config = dict(
    n_layer=13,
    d_model=256,
    n_experts=32,
    experts_per_token=2,
    d_expert=64,
    d_shared_expert=128,
    activation='clamped_swiglu',
    moe_layers=[0, 1, 2, 3, 4, 5, 6, 7, 8, 9, 10, 11, 12],
    router_score='softmax',
    normalize_top_k=True,
    routed_scale=1.41,
    balance_loss=0.000731,
    balance_bias=True,
    router_z_loss=0.001,
    shared_expert_gate=True,
    init_std_router=0.0197,
    lr_router=0.000585,
    vocab_size=8192,
    norm='layernorm',
    norm_eps=1e-05,
    tie_embeddings=False,
    optimizer='muon_variant',
    lr=0.0112,
    beta1=0.93,
    batch_tokens=65536,
    seq_len=512,
    train_tokens=409000000,
    steps=6241,
    dataset='wikipedia_en',
)
Below are experts of layer 6 (counted from 0) of a mixture-of-experts language model. Rows are named router (the router's row for the expert), gate (a neuron's input weights, with its number), up (a neuron's input weights, with its number), down (a neuron's output weights, with its number) and show model dimensions 0-255. Each number is 128 + 24 x the weight over its row's rms, rounded and kept within 0 to 255. Numbers have three digits each.
After each expert's rows: a language model's description of what the expert responds to; "raises" lists some tokens whose logits its average output raises strongly, later layers aside. This comes from a sample of Wikipedia text that the model never trained on.

# expert 28
router:147083106133145120098154156170154124173144138110121105157063113123137174122182141181115141101105105102113143100151111088114089123140094145166157133108116120130107094147094116110125116120129122152123129096145093148144141111097149121145136142100108162102113113113126128126123130095144148131158143144138130132150112133139120108100086142134150110160139093131121101153086122083119126127151085173117113150123119067136144125155133081155119180153130156127119165107084118107166155121114161138107110117126094134130178127148091142113140117116157103096142133171133129135140146145121137102109113101152116111120140145148107134115128144138140163058150133133120154109140094095100143161135120147165116108084150137188139094131066147155122168152109084130168144144137101110108162092129120
gate0:151111130156155159100155135158154126110153140134100122148115108094092105186153139120120128122119094118130107117133114139150137136125163109161124124107144157108114116106136120126122092083187147108136164117115125112106162108129148127142072155143115178148127128090158085105133118078104132149166101113125104073089132105151115141112163128154151103099142106128130131143128099108078113123165130153104142104118121142154142129136127123190151143117122174123114130126175165129149145128129152123100122119137099140120148131160090110148128115109154088135143179135124174145108170151128094118134111114133133106147146099074112122096152188075160136081105104175118140121174105103135093146135129146138097070140120118129077136105102164135134117144116132126149149171122142117123132078133117
up0:134098125162135109164160153121124104168102163102114117149102144165111161158145149112128160086153136105162137140094161174142163147153124118156093058124152139144157130118080097095124107105134128122127140179131091089124114096132132131139128138132155145137145120132094114107146157116167092127152137123129109132110146131158165101158119132130150133100136109136136130143157114102072084129128090154115116094115080124107130146103147113137155152138163146127116137140147141108151146114097118148110124157121131134107122120101134152140098124116130077137153152120115172122108179141143124138119096080130124147171100137090136106134136152081131124130178084160122090118155125154126096135105138135147104091147080124079130127160185144100113144089100107153161150125114153140162124115137062
down0:155106139117121122136134138115100153110140148121112073095105096084144104120144121091158137111157093089113107119143124131108107145122131109125133158075149137082120137141106145109120191131140111129137120142098133172126130104185130106123106159154156179126149125145157155164131135073117116123137144085144123105123133176149118163100129120111140116102105129127123072151107142124114109188102143101146184130110168134152138073085081145158127146094138113130120136100169141152131151114065105115140111131173106140138132147135162164130124144135136153115102091104105125143113148150122126153162149116135148115179159156156129139099149110108115109135110133128176159108118103093119138137117140099100106157122127179110087151165103097146084116162137148119125148153104098125149122139103154
Description: Paragraph-initial capitals
raises: "=", "In", "The", "S", "L", "A"

# expert 18
router:149137151139113185119140137181179155171133153110117064135115107130141167132112135130117133128107141108126132086113104091115109116096137144145124115133113089169112073141128109125115128136113112142099103101142086155131171154079134116146139165096110131132100128150135124103156115123121143137162131148148119137157078138142124105105109109176090076150142106098127116126105079099108140143139119161103082125125118085154157089151109119176119133152125113163152178125121128132146139105105148152100124083134084125123125113133090142127133142124136136082148171143152090138123138138171155128103116132166158076088166147158141139105109151135141173075129168116150137127108096127116112142150167156136111112090120158171145129103121124136149172150132104117128107142114093116111145108112128
gate1:160154156125095098095156118163136112094112102153101097112126133120136095154133125126117099159119121081145132072153105097127108115136101147085111175190152127135142069139123119112183126103151117118131132135124108118131111173121117129150119121105108146158075165140100150112096135149131140125126146119105106135118128151118129137139137168149141148136164084150125127114128135149159124137153157104116121130115125121183118137147133094155131155131118123148136137085122123140111168128154115170138175162133164135126161104150132133125092139112069101080163154123139126162157090149141162102108061156162131105128130158161109157067125132140113167090092113137118129101142119145106177170120153119136122109123099130124179105148126111161124142123130142126101106133095085107104098080120137
up1:130135132102145095153185106119132102128139104136105137163143139088086086139140153131146133138141149130140122057128139097116081131127086103096105169115139117152112119203115140143113166156130098126087122108144117127126130116122096129095117132123115146153108123132098189140108161094153108089148167137169101100136119136115136104113187145145133090112119126135147129136170083101092138130107174119114105140158076165150147121149096118166119094125127186129184141125167101140134139127139120142116150111137123127105150144185137137136084148135124146113153105156133145139117098127156102147100094132157134142149134094150122116110129116130111118140095155138110155149157127126098161141132157130105115130147116109177130144177101092116148138106150115094118140109065125101124104150100117
down1:145125151127098101156116147152129110157108157150150099145134109157052133129144148098132146156131149078114111115175135170069120135119118145066086099143108133140149110158089123140108140136130173053139120100106135110133121142123079123136191117112116165169141134128137124128162156145112091156099135150101114122144149114156147115140131102121109164116127133117142155122124100125139114123120145113171113137142139131109107129122151091124107152101084127107099118058132135153132131135108142153164133128150106124126145120109112111142130145124110086140119118166187168134134124142112140104118103129156111147150118107114124113124149103123137121147122159163139159115174094078139166179148075127160105138111072128097136146125149139128140095141120101126131159153097071116165161118140136
Description: Name pieces and apostrophes
raises: "s", "al", "D", "all", "Al", "in"

# expert 25
router:154076137130114159099168140147125141179136138123139113116144092134142158156193131175129183122109091123108156073148119113117102149099132145150133112115126081154118092161127102136146107087103116157092100128140137124099155141124163127119146156115095161106102094107130120130144128097130127153114130142160161111132114139151118144118113123126103086177169108166136112134096135077113115128181107130127121134124126078149133141114126106141096173146146113140148188116113117093124132115078139168116105106110117091138141127156155126079143156112128128130160146152120111170144155117153150092124116125132110101135147117140138122132129112179107154093149140159134137126124133095098111108166153135139127077127137193160094123072135120147112128156110075129144112146124113105150154128103095
gate0:085112152092120153108138146120129096106184155115088127143142068142148130107176087176142174125128119130099125107141110139155186126143114120115110114125131129132140081112107115153084096125165136129152116165099122102159152121137163125136100147119128134155098131155157126151123129118125152142124121111170140126159116147129118132096098144178086162126121107114151118127149181098135163109084108147190138102123125123097151095090102127143100140143135107169126122114143170120126129115148114149084161118070140083148130140120111067152121143153144168098139117154109149170080125117102132093132133148143127132128128129163140141132096159149077134092144106114144173082165131120144134109074130136127137122155117150124123121108139152161090107111112129141141105122139115094139094135165139
up0:132163116138100096145102098111124105127118094144099094146122120143116143099127111140163153112144139120125123128113140133115122100128127124156110140074131087118126124160118134125146114122116143112191143144136157131110176099077124141113136152134127142129106089170145151167122165175112138155156145135145099107127101110162130116110124137105097150149175160193161149126142140126090161121110100132124140118121090120094133211140118114093118123101151135113159113132138171096125148148106139102101156140093127066154109158141131117123116125165178124107158103119091171074106142124120134134140122143140096103093125104191134114097159152129090139082136123150155147155147106119133088119115111178150109135164161139110122138097148146157059118111098131128122109146126163113124148141118124
down0:138129124135129160152120141095180089127126108118102151135148159153148098115119102118146104106149125121144094144129080156118154142160099106111150155110096136131123093131124097163078119109121130132124145131132079175097063095120128109171131129119127180170099157108135115144124144119122093105167151141123119151181115110124144141132140121143098143113135137151172094119146116131122105139114098137137126139125162138158136132125103106098125137139122095078132091134102127106075074114120143102116145089083153132144139132128145132119098116145158170128107094166118125091164135146185121102124122115144130092097158179143144125141142143099133131186144158095160135135140128153172085169126140153149133121136128105160137120127115126116109193102128151128140136130126078097089101145102182
Description: Line breaks and table rows
raises: "-", "–", "off", "—"

# expert 20
router:166117115097131163142167199176112125139150127098137085095117108185118107162138143161132147105119102138110126150099137107144113127103095165170172100098114105171140106143130121091136101127105108145098135129194101140127145162113139119126139151077105152103115108124118151106114141120121127115154162144146107150157100126165153142106139104113113072114146122149124123167104098105120111129149067152120123109114125075150135108166104092144091109168168159167109165135108123104146153105135139169119123113119106107136109132149135118076135113116148116134143155155143113113137166111173135120097123118148129142124136143173148135113135123175106142125147151133111125130119112085114070155117115155150104134097163134115097115112114084137136154128098113155169130132144106110131157120112079
gate1:112147122134120139149138095123085145123104122158141144130158130155136106138161141129097156143118137127130130148115141129122146142150105155153180129120137116173111074150187121109105132098132146106138118126129144112142134139122151100108122148139172158133125095135147107090123138086085137114154129136139097157125128089136126096127148182091157095137152137145134113140155121136139167140151133134093109108055173128132152168124086150121120155153129149108179116123178151127129131107118134113144132130151152139193092192145131104096107137121140136143134129102097069090138093114138105158133110137118128130083104145118133160156117160133103153107171110084126112092121120074113112128125123129141074129090133166104092167097136144152098168141083120107111183109140105161131125102119120
up1:122136116122145147109103124095099147147150153128118174126179091122104108163165170146110107138103133145177121149132146127173153172158098132185169086139133096152103096108163089070129137117107127167119129115124104086108129123116136087151104113133164155125144123159166120165113106101087144124121141148136125157122091129107162147154135152110106111093099143135138095163125115086154139166102135112094143142113128107151110096123116101117105110189129169152130140126133126114144135143148140113134163154152149095178079169132123088095088130121092119120119136129083092117157120110124113141117106124127131130110129141143142147150136132140143148118121130115132123071128106092143090121166113184133094126096136135122122122105151099144136196112116147101099121093125124167123168120134126
down1:148127144111133129112124169143102112128108150131104126121135145178107084173097135146165118089086106191141150158095160147149091159140139174080131172101144087092145136142143133163107129137124141116140139178117104137091155130136103117137131115137153123156142137139140105136087149110154062085100112137090097156128130157095117144151139130100106130106125124112105128171106124068153127105098127131117136140144080102113131126156134135126131098130171103140124132156153069152129103089193114131118126098144127091108120152144104159149102130132118181143119119142111120135135136133136147146101160106092133155172121120129119116130097180136116138145097114112134139146170136143120140113111104162072086086146108140101140117151138090102128131111135160107150170126116121136158139132154153
Description: Common nouns after determiners
raises: "s", " from", ".", " in", " (", ","

# expert 24
router:136111113123117152086144166145181147137162113087116080146091083146142127110124127142093156119131143079143112099146127096137097126166128158118142125124113119152114065143121062108128136111132146172134134113160146140100144152115164114147144132140092140082122129115105118108132112121122137102137144132137093135125119115122132123115144152169137104146134137125143099162116099110104137133130119142097098168111121097158130136123120082150116141167158119130133161116082153100162109112128115148120106102087108122177160102132123133119165154117129121089159114169143109106177177146165129132093119082175096112117155134141118132121137138121156142083135161172143118108146089079108147116160138160160115131139127130186104138126116143155099169174131132116128088169147102092091125091121104
gate0:109099144162131106147175141144148111177175128124146114200147093152152112169130090104122109093109107144131140133160142139158131154187135132112138132155102138151111131133111145137155118136119112163096151132168143111092134145108134137110140130126144113072169093150118155067127157135132137113120087113124125135113174095137100173141153103129121111104101154111139108114124113101137118116131131121143100129156112154118114103118093145098144179085165149106137135141145154136115122142091117155138146113093108123139105159139086121089131144125087136166202140126140126130101138151103112122104126132140138099127180129107150150121163146075135134124125150109159144151124117063136131100151080160133133121120108141150135156106151103127092134143117091120117140128142051110095108088115141
up0:140073121175157112126126149157207123109157158088126092128111147094143124110163130093070127088108150121123115121133094117093134141126095136089107108125134111168118116140151128084131163148143139149091135142136132182111145100087169165146145123117160127111119138138187137121112166114141155117129104126113143134120098104126142146087104169140121092091107136132122131096124127188126105107159150123098153125142116117115119139118117082151092143148117111128153128146103125123118149137139114131126154138158115107147120131149103141117112117169078086121117160141147148112151117109144153149132081102201125157124134148119122142096124140148119122108121141160134066105136112166142142116161123175110080109148152144128131154089154126137086094124119159190114147101147128128125163122125117
down0:131142108130134084103100120115177144135101168137127134162143120137178163126125107145122154141112109133152154122144135102112143140130153105084122106115119098134151127146090146096098138136151123104138148124111058125101089196104134145167130172144155099151156155138155133126106127104120161137152155117101118112131131133103141187133112111119099132118152119060135085087082166142091152116133141144121084150138127145124126137110140130136137135130205140145105125109152119136137166092128126112084120171159159150063131139156111139078139130145143133150161137122095151158169153097118111133105153128089103153130109139144138122110116150127103141130115147070081102116134149140128136105092133108165093172138130134096145140104129124136114112111122118082145129131093127129129125108154184
Description: Non-English name syllables
raises: "ch", "en", "ew", "k", "enn"

# expert 0
router:141112096135126145118165131162155135128134152101117110149091112135097132155173126134123160120114133111103153139148116119130106126121099154129180136128094111160114089147129110119158088117113122114077097163161109121107153143079152088136155161135119113122130125129117103124164108114113098121152142157135117155169114129167105090125116166113122123181144137160114109132112141120097147102144123175129150151094126093145171116134128090163100169183155123139156159096113153118166160141119156147143119104136100119148123124111104125077122118119172077110161158133185140146131127149122137145057101125143138117100149146147144144103100129126109153104152147145132114099126100094080087168109136152138097109127124159173100122087123114118121166152072104116145107135146115109107131097084126
gate0:119117082135138101121138133132169135115129161132132131131088115129106123130163149129167112129127165080095158126171121110146108099131176121107127136147090142120104106160063157124124119080095155116138119155118108129116111156151151138146078167107159122112150141124090131115153117099183091086127168144099153154110150138133126091138122130131143151131209150185114131148097166103104147146136122157123141089110145082137116113114091145112140151149137105131120172150117089126161093070136139142121142146152120083139128100182153102101095108126119099123159104159172132128142123155138113141087141120158135147114109093153105136108134161116080135144154119140125148135128112130146124130107113105152098122138117129148121092141090106107145167153139112117142171161077140120130122130097147
up0:142126115103087097128121111102103121096141146172120098113149090113130132175166118172109114145111158139116145128149110098146130158147173144104076135124127120110123130103179139097145116115144141168172166152103123134122112126115151118139110170168118143116172125143071162093139135169112089153112164148115155122144128106126139081068122135119148124124115152140104127115161112084129105101154149156156130144079167112219093134118128092144125129133138124160157124121133134120151148122123128128085138103095141095171132110146126106122125085137144085101136099158104150130143111176155147130094148141136117183120156124117171094114114122118132102111116163136114111127140091095134112135116102145138135164107131149112126125121126105116127126084145135087106134193138151131133099128092149
down0:138144140167135151136135200125148125102101096120122087109099144130127151070147119112167082155122135141126113118106136113120139085086111127121145098168131169107123058092092124136160089111148150147108146145133150176158120122136141112115111103118151080144105149100103124129148140129167114141121096127123155182116125101098116120109143116128135137126136130120104157098134166116148120151122108122110131112130157081165120156078101125127121131137113079153153110130115122093133106144166206143126151124112136141143111138075106151159153117150109094134123141123097101104137122139115079151126137167148189115111165133147129142090096108114105105114166141115129130111143112168113165095154139136123116111102168149153099132164105112143160162088153114139148127166098131125156144134135146
Description: Table header and cell starts
raises: "|", "II", "%"